Weights of a small mixture-of-experts language model, trained from scratch on English Wikipedia.
Size: 12 layers, width 128, 26.5M parameters.
Experts: 64 experts in each of 12 layers, 128 xIELU neurons an expert, a softmax router.
Training: a variant of SOAP for the experts, 824M tokens, 8394 steps.
Below are experts of layer 7 (counted from 0) of a mixture-of-experts language model. Rows are named router (the router's row for the expert), up (a neuron's input weights, with its number) and show model dimensions 0-127. Each number is 128 + 32 x the weight over its row's rms, rounded and kept within 0 to 255. Numbers have three digits each.
After each expert's rows: "gets" lists some tokens that make up at least twice as much of what it gets as of all text; "mostly gets" lists some tokens that are sent to it at least half of the time. This comes from a sample of Wikipedia text that the model never trained on. Tokens count by the router's weight.

# expert 57
router:151118120130104108074152129156129184134209127132148105212106152102132081138120060180079133150131091164110130100119096130122116074115116176223121127131180092129128106181177108159076150149198105141103098131112089154094105134118123098120105147148083123095132115131110166105109085137198133163122163133104137140145126130110156051165156157069147127135107139121167162092123078110114099064084
up0:124080115132091186116109143177099123108139101128184094137127169134149173169166129155186059121118152133137129141095218131124104115147144198110124134134116155102129103166149167136138114142135122162134087165156130155145104118097150083096101142075099114136078193098099112158127089115110085132178107095117162186133078143061167088161128149138143040198188156166174152130154136155156134148148
up1:105131099128143092162189113126108094138151106068156168125184140102093124183124120117138052163094139132153176165090147094170126143120126160109141134155059143165159160152123153094174153177132116152145072084121112119136077102145134087196149193159151141158117090101098052114112092119166114135167133116118147116119147127106096131083109154030067090170069150111148119154134122149111130068107
up2:124140084149118182108072126204128104109171125117147140141134126127156160145143081094063130171153115140143101095172176092084121166160137142120095129124190140179127110051123100172153084106110073168137120117184152128123167126127097127180137113135117127147109167158143154130106085170079112075147169049194095140096104099144108118141161123198138132150134092149076145110184158169112074090114
up3:071142083164076086133095173051116100128089114103094130106138160127186114127137135046165103148147132156127121076118128174069165109092090147146116138147130117137156198114131139144111162120143125153097159075103170160108177094095048151137108096101113164084114130131083073115106095097131131124131155107100124167164099131069049116130125056135163147136135132120094159083084104136132152084177
up4:101127064115106144126125139141171085193142162119168146115136067153110103113138164138155079070092163135134111123124218093172169105112111129114170116064161120113150131174111113117121132170102161112129171150128074122136156150113120119165109148110141115123142129173153113117197161089126164140117093190039125144078073131125127177142064121039128135110140158083151085144099151105126159090180
up5:109158104141127135123111148065135136148071138084082131142114168177068139139071166094091115176129094094122103112179127095181173133139146130149117117083138123092143113157134157144135183121125141124168121096177130065076142094120094166155093091139089111103153102125126133151144066125117085096051200093130141179193135083124144152121150095121144196136061185183076131123095120141156137091131
up6:134107158094056109130068132047111089116144053154097130146153122065146108100169146117132154083132138130120150096121093113105135151154118050152209132112169129109166119115058086137148089093136159137097125167074095189106147127093087173192124117124155128143175121122116060130130127137130111134134104138170086153182109117117109067159116090100112140120067074148151132100084161102121155115106
gets: "a", "i", "o", "an", "on", "in"
mostly gets: " David", " John", "son", "ael", "han", " William"

# expert 39
router:220096103122119106135094149098074113212165115112122144158099139135139115097140075157105109141135117131111168152108078119172139126037130153082077136123119152122079146153187162139153132167217122169061125111086105145088091108158185154110120108179088121091170092145089185085152087131196165154137129102118106133156126117133139113170130113135141108158135103101131095079106110139118107163101
up0:114147165082114165158115169151180094117119060096059107182142095144065130141130136154143152137093182161138169136125120110078152187110085129129151054136169113097148111099121127118152136139111084152132138205104120144125111169105140126138090156183114139120156142098189136104067140071092127154100156098121092079163124064089192129152088089127134066102092109154171108148094182141146129103144
up1:172112096123088070112159129136149164142160131123136124153191115103151137120108174109122050075116174168146132192081126178110141122082125171102146109119181127117143122144083136164149104122084145128184119135132165141100153119133136118099187116095116170131138144138052103128108130196130127119056194185095157123164109175148162104142142148225131182148084107173112116129155147133171172162106
up2:150137134145150078156137090168176142211097112104099099105136184195139129111104067165137161118111112179146163103087176122210044152134135164112096100126158117145086088134158122073162153116190095130124138107157097123164109110125121102064125098113120160143130113162158120137117092113111120170129114120153120101160149109077112121085202058093132173128136143090142061130187171124114116140138
up3:101078113137141111141176157085121092170141103114102148205133137146138129198143084202121146122150135099102098109190123132122134094151142166158072081120128110159146155139130142077176142122107191139099086126133113100171150120113124148122098104159117154133111201127129123139099150184123194143113137146143092070195099101129066141142177167134140148145153170081118136127149231122187127187139
up4:089116117131105127067095138070143126174108133113123094226131131138124104115105166086134141116124159155089095118122091112127130152106142057117152064111129094142078130150142106149150143160108099059120132142118119140103151033133120099159078133138113125100109120121075139209195065063127167076172113158140162114093080154167139089142109155090143085174108118119107107151093065111130110114154
up5:183115169121096129049133101130110113166068122164137094147147178152111143161087135124115150103072083184161167153143096140175129155093104180049123101182142135124110160185111107126153100094166137099147080084101082151138127062157109104103094078154100098127092106090130157125129123178103144115149136148151190131148126102142143172108127105123141075139167068140160129070113162097138131057177
up6:219087119063090096145154136079107073111142089169114084164199090073094128118146139070177111141100125124144145124101080150102133135049099152128147104177124162108078155080152136095136115122129108142066122130154142143093137142164152124130125120192127123091156158095132170102129100188125158158098175118129156147143119139118161107135114093147144173105151058157057155095058112129146113094145
gets: "b", "r", "f", "ra", "st", "ig"
mostly gets: "b", "ü", "ö", "f", " ab", " def"

# expert 50
router:156113116098096091117145167144122178169164114110170152130079107199137164094092108195079082100112103093078165183125112172135145095081109128151098129151112133169083164138156136193090204125166097175111159110154098115106151154101134088181163158111078164108156141091099172101133155135154151137125106067142092101192106161061132141135090146079123129162083154098109111132115114091159134146098
up0:144152230089166142161099085115080134161139126066142135122173130150145158133154148172097180130157129185081121136119169087138140127135135169149105138141115165156149094144109108093073138110098130111185135075114114121193096173183123084115125074109156151085145113129083128117123142141169130158130158132150121143087151138074087227172083090134088121085152116167157145089109125093083125123192
up1:157079112037170085147129189160105102158156125154078131136175074156205115124172082154168147111122101137171142134152125185105086091102159096121140118114175123116149170083186105128143116116119147111066164086131163124203134160142148117159156107146119135085144129098144135140120132111096138171076145140088094114133133115150129093179141075100137139098149144161156117217115172118148093061152
up2:125101163128206112164150123069110133137110089143165118150132116150131103097147149100071106178143155167125101164116134149143144127097084179189170099137110071166135152136153092131089151094079165189109124080141144151165153146103136202092132143048093117128163124147082093145074159172100158109095122169105089168121083117137145147114065173175153103171102136072178127108100112171133109143166
up3:096114169110135088108122166110198157149092154057085154130096123068195146145151110142104157134113107114087144096120174119109132153110096173125092132126083153096064151187147122104085149144137091088145115097147109127080137126114111088137196087153170127103102134092176160101122128150114165141115108086099136177218085097077145138119163106117163092104074118175189082109146101163109157153162
up4:075077135091118127135096149144126182174146207167097148130126111170180096115145147223114145113152147124102062132110107151129139085152141136081168161179113088088067135166121165143098223116171137172137179099147175150088099146114096147078114088149111099139152087103124087150112117101120168169088146156096157105107159128174098104152148140117088153145164140119142099115143140177105087157098
up5:128149128167109098069146122187141136069111138081170112118115172123191135182107186115099150103093128098161120140118110131144130087119166075108092085190101114051132152132176133097144115142081162105112191070117092094080157110117180124124117165147069100135098108126169207071161144095109106079103170141099112149157157113088140142165113160111136132180111142147070091140176127117152133162140
up6:123128175157092110133098114121182168072126148193118129132131103170192111128119159177115116114128160119132122116129231086083175097105140080106123142185140107141105126143119097131073151151126129099163143082143095168105090109158106140099105152118142154118158159127060158117128132131124094120116129088111172082113122185176088107125162210138178087184110157126112067201111127132095192137163
gets: " t", " f", " b", " st", " p", " c"
mostly gets: " t", " st", " f", " acc", " ent", " int"

# expert 37
router:134131110138138082137129145106169201135154064125118106113084179111091104077098095167132148070148091136108142149100089133153138086075114127121076179204182128124063114177177112184116131130192107138136125139105080146064139167101115153183076128151086081096163119146099153106104141106147129116160103124120120078143091185075145060155130165129116128135118162088139132073144136093139136164100
up0:128055150157156101100123126098135180112179128101106139138181092122083136121116138137114152103149095124125103181188112150141148174077138086112091168158147110106133146090109111124157177127115129094148096143097113192146129032117102097119105128133119064125178121173151177195216105080117142085138141163140163129124190075149131173131139067129168155157092096184154130114131143105133126125184
up1:131106150078114142127136137050140115097131143104111083096123178100097092148161174123111152085138064120180091175099178144085098070158144164106133083197126134067098177104126102124113142170085129159145145185104103118143160161150167073114105077115140102141144093143098155090123196140185123076099132073147118136102117196143128098123141135152106150126132157158071118100095113177168151175093
up2:071122094138134077105110145168145099146097126153062134114085118092122109114098177114083136085139094096107142095155164144116125191079136155104120138130160117089073123168130071096107119164106193145112108116165192131130165097116180102134104132148066138071112065104188174210106145130134197147148089188166136146157126137133146093128144112155095165120116101159070073092096106114128115101115
up3:110103194093146097096170163095138137158060083167167105111168119153107132097137118106153106111144126077142118165124152188108132078108130174135115163114167093095160157142143085117112093101113200124138124098135066096141118125115088125075140097119198072098112131083117165187162167094126160159141164120135157071136155101103147100140135064094131105105081182176109154186121140142089166098184
up4:184126135171137184187109115154119148066110132197103098099128118098132149100077064198118128123083118137133148134128172216133125053132085113128171143112126092136105108127131094144074162119144110142150133121157167179090125086134101160174132116118131088117139157128106135179216125120133114114111149108152130172102127109083137084175074133061157071181085151113135093131168110121086126145164
up5:050088157104123160135185125089138129147146136103140132166137086132112106127142172146122110148065147192188140183082114132139071081130141160176197130123168150114096164140101091155111147100092133096167104112099167135153206145147117130160101101129154116126124119073143118179166139095105116162141176082109179184157110142080143079082047109107121170125146155090090095126131177113150130167142
up6:166148113095107138107173119105115128145147116165122109115198135168105120141121141064132137133120075177184136056092108093114097105177152201112139092144194161164052091158133152099158125107170103096136127179099147123075158135132135144135085074136173168130135165132113141129111112131235142128066149152117123129109069115116126138144107110093155121170149097135115082123151170097185116069089
gets: "c", " c", " C", " T", "op", " V"
mostly gets: "irc", "c", " z", " c", "sc", " pop"

# expert 58
router:169136128101071081124141160137148145124222103111142064132096160168120100146109092158098118121099060113157144159104132096169179066090105168101160166129153115156122041161142104152112140137174152215183133118147100181085103153093146074137142139150103114088150135135099144130124138117133198143148159123105125175148126108118197087140142122113086142157099127135142142096055117103169142133084
up0:086077053141125147141142055064176082177111112187148149147159124144170121142149154094134088093135206120166125155104129127122152111139164199137122133199089161115167114110149084113165132074099167142092175123104175103073127166057133198133142077127100132165109143113113161115130142095132170125108162086142143138155147119096146170088110178095108144139132128091118075168099127155131119132157
up1:113070166070134164129166091152095100119123109163156113148096171167080121140139145096134162126151159140187072135085085136103129165218181125141149162118119082153084142161133076173134167097130150175077172134136094101060107127143146114180135175081136098101156159164132103157167141120162097114119115157111156160127141082116150141184119083111139128147170071164167182104183105098079111123141
up2:186117153142101137122130188114153151150095049108086097112173126122135087125102078113089119107137173100143140089142089085151095131124148124159166136100131182087180151072163133091081106075127110174163162129186110127194141179145146078140157164064099103163126099130111199134155098160101107145138171136087146095091136141097093143109127116099148087094094148120036118134118125094160133083096
up3:093111156082105117105137159172044142186052130146140142154108189160104063105138144075162103099141072160123183151110067117162149176080156120127120115092105133132088130145097150122120107095116138168158159119195126131109184139144146101168177122146202166083134148156123073131131185151128142162077152073132081134160139165141081114138107125144142134163129164095125153099133076118082101097134
up4:142136094137126087090103140096093104101193129116110130131108134080128115183079150091139154067132126154131135091126081183132091110073100144133144092162177125107171210139150168107133143158145068158096074131090184114132087170096080106122116161085105106094053160148148105148133114149107134097162156139158121130116099180131185139093088138109159096073160106118169158106113052173107187132124
up5:133118176140088174139117112171179132154137148108101136126116139139080125134112110194106094133103160163154153200129073101188134112117156145107148203130096128099141128142137088128139136139123098097204068089150180149131101088140161145189092095151144058195149105171114158146055118116136063114092141126120081161161111166083128128153151098108172200122108177153120148108108189123141119138107
up6:100134145090117162160047144076099101089110082159118102149078174143150120156169137134094136104133135151115108114085139210145086148092151111127105084117103152103141085183104118163123181071116081119127117120171098161134125158092214079137117112121077086164097152126105125060156111120124086125088086130174187151158097092110192152128124121171100108082114142130091145148056118151099119105110
gets: "A", "S", "C", "T", "I", "E"
mostly gets: " States", "RA", " US", "US", " USA", " State"

# expert 3
router:184087139118184078156126186114105104161178109108153147172106129179105131098151071159097179173191098089116136099081139171157100133093126151199110162155174122124089156129141048118095162142150124146106173125062110133100123112113171079103129138146133139093136155133108180085141102142142158178121148083182103083155147113092139065168117144117103116137043135112118140132107150096165104101106
up0:148154143171157146127180114099120039101110193109155109141064129157200093121112098128092132119112093100051162119157147111122097154196158135122150111111092161112162127202102125113117142144142120147071165119152102097093092098140118113175180130128071135127172116075107144168105144144107158155069146133143139142175179129110114158148161167151113157147065110121123123200093139100188158081105
up1:190136095098069167080057091145192089123119161175126131079122113090042120149145115130108115130114164083187150114110109109116109105120184163115127093155134131169093171129060118221170109139083146111115168132088103179129105113075138146155098083100145160119101115182088140127103171132157136112128162137092119121094122126149131102158129172134149110143071088098106178104092141085158130140089
up2:219099126138146169109139108130165162145122167103102188133158174064105133138112179150100124095114153143130118182154110127164119196105180110159159153105067120119068139149098164100116181119098084092149110097127162115119156112079126156130059066170102119079142089115131142097103118079110084123151071151121092125160111120149119127097098046115154150171132169082156128166151165090137105169113
up3:168110137067100163125135129184102140140127072191118178130128131059138149158127130146168149149128097153178084163196125138122076117159136170139124128093124147124072241131096154133094157058190111123125147146148163140128153094115051117148089115153094130115082174109120152094082119121134095100164101079156117131106158122159133118058175143118172142108091160124119129146146094147142082075133
up4:115102093103122088091088110089115170106111127161121154166143110169154098137095099104132163122132086059107121136162112056093153073153142101098162104138156145109112137124162104110120131105137120108101164066146099118176143143119095157117077126116089137102063158105092066146120180089142178090190163125137145090156134117126130104131139118055185125181165062091169101166112127175212132131185
up5:056127139176176167156130110117147090207139145186087132066061154069163130131163104106132096085129157142111165096077135182095139128117115115147117108117144119127153118126120115133130129127122113152106144107128074058121165125124100102171124118075148106136175126092124090097162164119151144161077153053103140144152149119104157051161069148114117125145140126151158116113086029130136107060157
up6:122110122145119058065127180207120116094116128091152131189088145168143131115084124122137141091131103122062151138096150190139093189139128101117096129103141126134103100122132057117156192179098103113101103072137182109087071098176153130136136121126102116104098100130105132141165150078159152198148121108100161154068112088146142076123124113054141104063124111175148133112115122168083111135163
gets: "g", "re", " f", " F", " de", " le"
mostly gets: " de", "g", " f", " le", " ag", " la"

# expert 28
router:164073169102106087106131146123120101113166090073128128184117138125116136124098079172125097091146118142154094122104114173184163129095117203168131152162178136150108137155182106116102189095197151158101121130103123151112145093145149150151104095097100084066151121049119124102122131162104137172124113063114058100169134140137150107124168077118192158149073127177181144084085090146134143122106
up0:094166179136130116093105132174116115111105131139123175123136176053069131095076089142159135089175125121108103170158173110158179109176103088106150131122069101089139166130069149100138144123089114090082107134089170113132103133144211135132092154136089097133172131100173189168122158083158100127106142084152115146166148095116168126149121099108154111147126122086146100148136153056154164069049
up1:161122118073112098125095120102093117146106151102054135106099074131120157147116106170135107074111103077099114118099183174150142123137190148139136156133125168119084114163140099161115109092153088106123108113093150212154190169146125152098177114102180077058148185116111171116132122086137167106197162073159081091132141098134130124154149149106158106155180154096163126060126161102130160182137
up2:129205176139184139151165097131123137125147118224094165106184078133146075114097114088120176172129124155109119132128141162081133137149134125142173140096063157110139076156132107122088159169153149133080147166108083127182156118088109109137154086169137117169140114137179137167140171083130102170129113157091193166117140152221152112158128118120085080139154175124106138141144145085121101154072
up3:176149114143101104108134165156155091141111103101103086153145091105067120125131114093112134157116116186162000087106158102124133159146150126155075127150163122149078123082184082152146144090140128121144124204081151120075117113056146117075133099105129158147168187097145135144129142196159152142151131082149125086106132149138060113091135072081148130060133150111130103115136102142138140116100
up4:111149097149136066160136127127186086117170169110121120080116133080122142145180044138127008120143130095115121144125073135144126118084095112153104083122130111166115163126112102128134109116178141148109093163092150149148129157071157202117145094129124102111129100163155142138114150103156157134152145068149093120073148119096122097138141106172149183050155114169156173159110075128087106161195
up5:172084121123064130120129080103106145128136094081121138177147110146174146203154063157157119102086132116112158080084155189104104156129146127021115124117164136124088113137154098127123120201158098062167180097186099151090110103142108150105115079165175140107134138107131136148148095130148104102139122074146129068151122124167114109164134152106107132105158146121189143117175167105153190155080
up6:202110077147180160153139119143043174135135077100141134161095089107186076144119152132132127149141132160137156138149148154122115133102101115086192109123098095111154114136136164196161123122121109103144127156122137142187111158142131140082090173089192126115169158136168123135152127121135078117157110101104132098080155075139190135163226137100081132186115148146172179159175094092158147132088
gets: " |", "–", "otes", "en", "%", " Gold"
mostly gets: " Gold", " medal", " song", " Total", "otes", "andid"

# expert 47
router:147111116150084150097157184172099196165146138113216135176127157189107141090125064162087104141101073136142115069108148094149112065143119154175049148188134115126142139112153122121125139143159163161108152142152133137139094141093179143131166086116152155055166171072082170131094119091138184146153144127124106118164079150069136104148118132083137160148137173131125156116127156176128163105119
up0:120148181176112087117157151181148150194146145047169093135180149119140121068143096083101086135111135115117151097094084154163122116116119187158136110109134154163148159140137142137196147116080152153152130092132127055113127171131182151171168150138118110138156132078159092119144130207172117131099147175099105083129112113090203185123091145101128163127143177079129092168154136166140134151176
up1:097146102201128089070178154167105121128137117144131134094095175166109102164087085138157101136157119128116105168132130142152120133147172066132160113119145123146090154154160162146120068124104153125167116133106152077129095106117155125125124118181179101121144080128111137155129146148119136155139103165089069140064024128146146092108154091125025139159189160110185169094078142165161094080122
up2:135103153089101141121104086108097159143129067142140136147133169133100154152102103138080110076132167102139078140181117119111154169064173158174098088020113101111136129143075139091134129119130139171094070120091103113101107107080114118092175126071147132137155100153069172140076097103123156132107128099160171060074113177106154156116131106136137116175084129074090095167107156120146167121075
up3:088128107108138139188173151158087165198152134126144069157098066169124127097068130094108122165081143125136148153114148109139129144074105068127116113092146153145118107173138131177154101135135177163166139073095138082144130107167160174196121102173198163172151176128109137115124119100092069088126169162087146107147157149069097107090147103136057133102166133143103076123135152096170125110096
up4:081127147095073108123124076127130120199123131095089171094118136135119107187117141210114082199115104130138144118100096149106083114132110177103100083162136092131119189031130079097119108087072094148108177103135133130098106160067168064124118125126092111149108154115107162125128124107081190126141116147100137125090123173136150080179142101129138121119142158112127147188100069109099154071115
up5:120085196136161187148076165117140084136165161150111110116133110116119108165123145148056125144132163125150133083163096200177119106147140110123165125090137111073126123156166105060094088208137151083090085191148112173116142081114136146084122150063116197108153093091102132122119154097141166161125092118111155107156066120082159140210146115158120163110111106150168153139105118140122101088129
up6:139102092115135155138197155129175133122161064100100160153142141115127116112162105163065109114111126148127172102153092123091097138155130139144094137111103128116139103090159136131087137104167115176102156174149155092130110192168107056111108128127081098146129150109072066067152136152097127109112105138191165144187110115149108159067117090142141151092094098126120104166193119248172124129174
gets: "et", "o", "e", "on", "a", "er"
mostly gets: " tri", " met", " set", " organ", " mon", " mark"

# expert 11
router:142133111126046101093170143167137170149205059092121142144056140131161139090097094165055125072121098099072143186089048143141113110110123139145075131151156128143096138144134117114087125170168098166114165079088121183109147167116163107186130150123070119131150146141089097080138157137134140137151081089111091107164092145105150115129125120099083137156112133132119118121079060134118131091092
up0:113134097171132090073185110157024128106152151084112120080156122131110137112119113154119154164079066095119086132190127084084160110142166149069150171156114129132151140158141155119128054164137105116149146102131136164103106106156098132095107162128096207165129150099105079138120126160118116122112104100203182103133111137121061118102121180118170070165116158104134132062095111135124118068125
up1:106127143090161139105140151099094137119068079092155100092150092140125134133140108156147118077168132159150094132132153095050141131059131205086139119191105143158111122082128101163107056154151115114089101159116113170104153117083094130107083135085130112142142153176142152146144123089140161176192140151168137183124159146087116131066091190084114100151088136191187115082191143121120151131143
up2:182088167156125106173122098105138118111120114112093133099056165134149122130122074110127193074105171140090097134104162106198132144094154132100154189149129189081141125169116098111086143184086203108117174112114107162166116124132140156110154103140186119130152142131129118093056099104180119104117128097128146140206115148140159103146126103055123124129172099141122118149187103144105125052187
up3:129122143106131059089151122130127128109085100205081171104102095135100100107166144097151108103109129111115179166098144147166186211102152199097152138110131125127193108178133093116160119135084164106159184069115114100172108078116102121191139120114094112156126173147074100146106087069129126168139117121161149095162132119068122117182119053104144090125117115117134145170099115107089075139144
up4:143103191130200142108111101133115134138105130123110097110110103146122123159136136115103126137114088096105124135122128109147094134122154125064126146088174108115161139143107139176149131101144136155175177054145108226222174129095112173090061152114080134125113084148113172126077172079078144146133114126180064163133121081120099131187115130110118067099099089132139165105137118077106119181072
up5:114140116132065181159139172154086147123168132118131149078099112124138143103132167133089150128133127076081122148138087100130082129116142017116102174138212134165158105073157124092056129122177141187138087131147089125148173198121079144116081132127133114137123126143131142131138170168182161124078174102124124117074149115128135084145100129133057157128122080125105173091107122131097121067168
up6:107166088141124142063109081140099095174164114118116147146103134116141149143140091112146090129126067100141154144129133133131137167106133073145095143199106109158162184151135118160126106100133153080089143112222120135083110144154104171129131127191149114114180134056117104094077108139049131052066104091104105115141057132069122079067120157139137147149164163116117100157131132123085139141078
gets: " p", " cl", " c", " comp", " dec", " to"
mostly gets: " comp", " cl", " dec", " Cl", " inc", " int"

# expert 34
router:187154127147143116120150144120117146114181156118123106252092144152163170066094119144117123084179062100117108083142117140175111060091142085153122161130165131170077118130118141119165112135145113165077159123099103148105136071108105111144144115132124065111171140109096208112117087116189148118129114106122122076144083120105162102111175120086131133112078159134091128137070100149153096141066
up0:149102137198056141096095103107139086149160139170090198101120056119120138112081128214152122162142170087099173158133139130124175133122121055107166111135158145098138159126132126129086167140103186137119098187121159121179129170153156098106114116169134140130157161167188142109116099103116132130067143151185132077135226111132163120138168122102158124161098091130101136089127078155111122145139
up1:111108165120123115137168180155109157087110153114111124077128118191147176164161171163079125135106118109127114122175118139100111158112146157126138099109133110120095094159096117128100087153141128168105057225101098102154136169130146137143073110142188118116105146132116178126107112126167157166116113120108082117149108044182175175095204164092158057100076107081088124148094109178135173143123
up2:158083134110117194105139111103186045132150215156140139149094168120111169196121111139157111127133107204092105117162108090130160123160185121197182104154166135115201109149130174102162174175136163086148102064113156097134145139163101069104124118099122096124154160133131161134184146165123105171159151153167163146106128116109108116130115133091115105078107109124121183102102118102109092154153
up3:124184135113120136118143118216091120115197125177060126137094097141125133131131178110213145172105084177140204112116110129160147150148140137115167129126153129163050104130149173103126170133157094104143146114138120166118117162076182113130174079155146171124201104127149179122149150179145186170166079163156132159061145085128118140127139136072109087137123141149162127142149090145106121145149
up4:166101104103138144164098148092112104136143152096117105139132157104082145119186173167106089152123115152176120087192133133153112136050160144149133059146139174156147158168132132129136078134176052183195072182123100125079135095134115131104139098143103075086124173143243155122128130104139169058129133134155131113119128130127142101115131177136140141105150121121117099139044172130118093139102
up5:123097125110135077166137080150075091138165140115174157113142182159190167135110125111157155141129073085145105084101138122172108103139137158105107098113139059127123121074087109158128104027107106130112174152130133114127195096117101095106137165139104057123059108113057194123096148166176138115147123139140155140121167121059162186133150108137102116112134117149133135137083164164108123064085
up6:187074134107096085122105133121145133141105095124175134135167152126095089083138149161097184139131095134150177113165096047140081129100133104132099118112039153153104134115087162109100181157154154142090155132127196124172185147130070122106171158124091125120155176174131131154107132065140095146125128140127163089127088166088156135129183089109142069058059149145162082140139160122158109119156
gets: " m", " n", " M", " l", " N", " e"
mostly gets: " n", " l", " sp", " m", " e", " k"

# expert 45
router:121105135120125146112150167140126162137132135141128116181137203122145159053108117154070071139093072115121124142087085154188173100070125187163099156178169168148046125154170123107125190137172114148123157086114160138075153136124172105123073155108082092098176102072122135135125109105113144167104092095127107119170131125113191115131139161151145193129110152084144121072116136122153175148084
up0:109171085100112131132177071162172093137109167091119126164148155102164108156070130201152115134162112085158124119138201079150094100168162132134127152173104125143148092098136168133145168148155149085186112130158148114100159138220131151168106114198101147188141094164132107138146159116100165098151116118144047124166130162111126141089118158148156146083124139128085113109102076091082071165102
up1:193164054105132133097115141143192121149121142042121174091106102157109150121144098151105190135142125128104165176106160065130129122084124126123110122161120133173151063087161187118161073105089128091097105150079181181131122119213155114121139167112099121114133153125164141082121131097082131146153135091145145120135131145189112136163119119142133143160134153145170140114179182161045077106140
up2:112151103145118172105115121090165103134121146164149159155131086123127198155122128148154173095096210101123105137080117101093112196143187161178096147158103124166107080122130074099109134147138127086094150113135148099155078219158093113121108158121051208126116157105138129108127109125112149126100158135151177126186149114134103148171097087091111164142043139070165138130144181137141119134086
up3:142134088137078152115100123110199179168150106124120165133137163104092109164117136126095125145137137144104075129111147070142090137149109133125095121086108132178114189071187090106130116117159075156108103179095168191061147140093066152130195206126147127126106129131179201170148196082149127083134112104141130112141100122114084121106178139122159137158132145123101075159166124166137105071141
up4:175110168152133152134170118140141166159201138116096118112174084136087168085090091118084173167156178132160062179095185171102096136127150136154155139176108137123120145119148165094096137082134191091084124131149135131145047114151176170178126138152151149131145147136128121153104137071198071162135139183130135149113134170174162147114180157104146118053059144106135144128122145143128149129162
up5:085120087144146119123072160161119118107160133159119077132188132161107121113113159137113090167085079099099107121151125123183183054100097172151173110079155135192150102129129122079089204159152151124134184121162091131095142170086167083119166103101164165139189159125107112156127085162135119119127170125056164087122115101142117127114149158082140147100185112094101183127069137113075134096133
up6:067148095137123174161100159080192130079095148103133142112149183110096146167161138117108170114130153119138155126122161098162191151094126107110101148158124179115151045109141126130147147128128080116129131104136120133144140152088166136106168147137158091156123132108141181085159140132158075109195118169106170130149164138087081115097174174132069162165079097093121170102055112204075144146189
gets: "est", "%", " p", "0", "5", "8"
mostly gets: "%", " km", " land", "oints", " mi", "illion"

# expert 40
router:122137150122123112067113144168082171128205155104124089219129159127118120116097096143143110112141095108130108078139093115145123158101128130132042105166096132114107094180146034145113152131138172119047156132107136124116103110097123134158114118124095163069110100093114154170079111125127134153151145104122164138200133136106171068154148166045084184153079155120124163126096088107122104106140
up0:132091195120078131137160110179092138076104126104184164136115133077183116098079109102170106175123127156133132132078142096159118140114146137044181062165111073114163143126191105109075134092101090091123151096174069120137087148143079103158152123082147097168135064105110152101157129204109110141138104139106142154062139144104155175155109100148115180123115105082117095112118128137107160143139
up1:124127095097090104088115086107095167175152110140121073096089149089146128094102130150130140146136191104106137124138129169138108130126143138077143129107156083141149114105093134194186163176117153133158173058094141116128142106112096162123156147171128148128136146049145208166129064168099101114064164115160203183185110180124136123121154089144086132088160081153105109186103082140102145114103
up2:121089139115106107071096154117073141130111120159152117153148156120116069140081102101145151147138100111144144139206168122099085075149144142137156149193126109103106073081053109118104124130121164143143191149168104075140173088116076156105063162150137091156179127133121139162148139093078126100124088100176164121144168099124145174129093112098116042128151170127157080142145156136194135081084
up3:107099124158108146117086132114141168133079153091133191146152103073128084154095115146187112058150150182102152109166113048141191149089118150128084158155133123148163107155171103174119090098137189164166171183116121136181142077158091106123083157133148116143105140135113099133095132109160078147092112106212160117121104124103168079158069163127066146080138099135059140120120139130130120131115
up4:196169079162078103065142133134154123100172171168142104139118106177136120083059156145155126098130178114104090133044142152197125166149130083170134111116121127147202089129124131155183144127164127115117088177154134151122119083160125111109166098124168160079124164168156118121142158132113079135169082121161118160124139093181133096171141165154069137152102117208084135134075121146111148122140
up5:148180113192108120105243085161139105094186107148108095122154158146155090166147070142129127130114135160174109195116110139121155129108149168124147138092063132077145188112105101140086205154131114143121119120140103135147080076122124141136112112161145154086159124137174120151146095146124079140048067151160185121140174141091176129141152117122083160112159182110127153099158085107105135151133
up6:117139131112115134055092137113115152127113095132110147160144143107220142112091116084177152103102134188201078150093115136112146148174091130104185163060137166182134135074124104170121129121142077104112081112051104101192123123182158128164109153137151125112147165149142116121130112137119100158140156074134170118190099118084152078082135097130129171105095111174108145133166171070135119162173
gets: "is", "i", "as", "id", "os", "ar"
mostly gets: "os", "id", "ti", "is", "as", "i"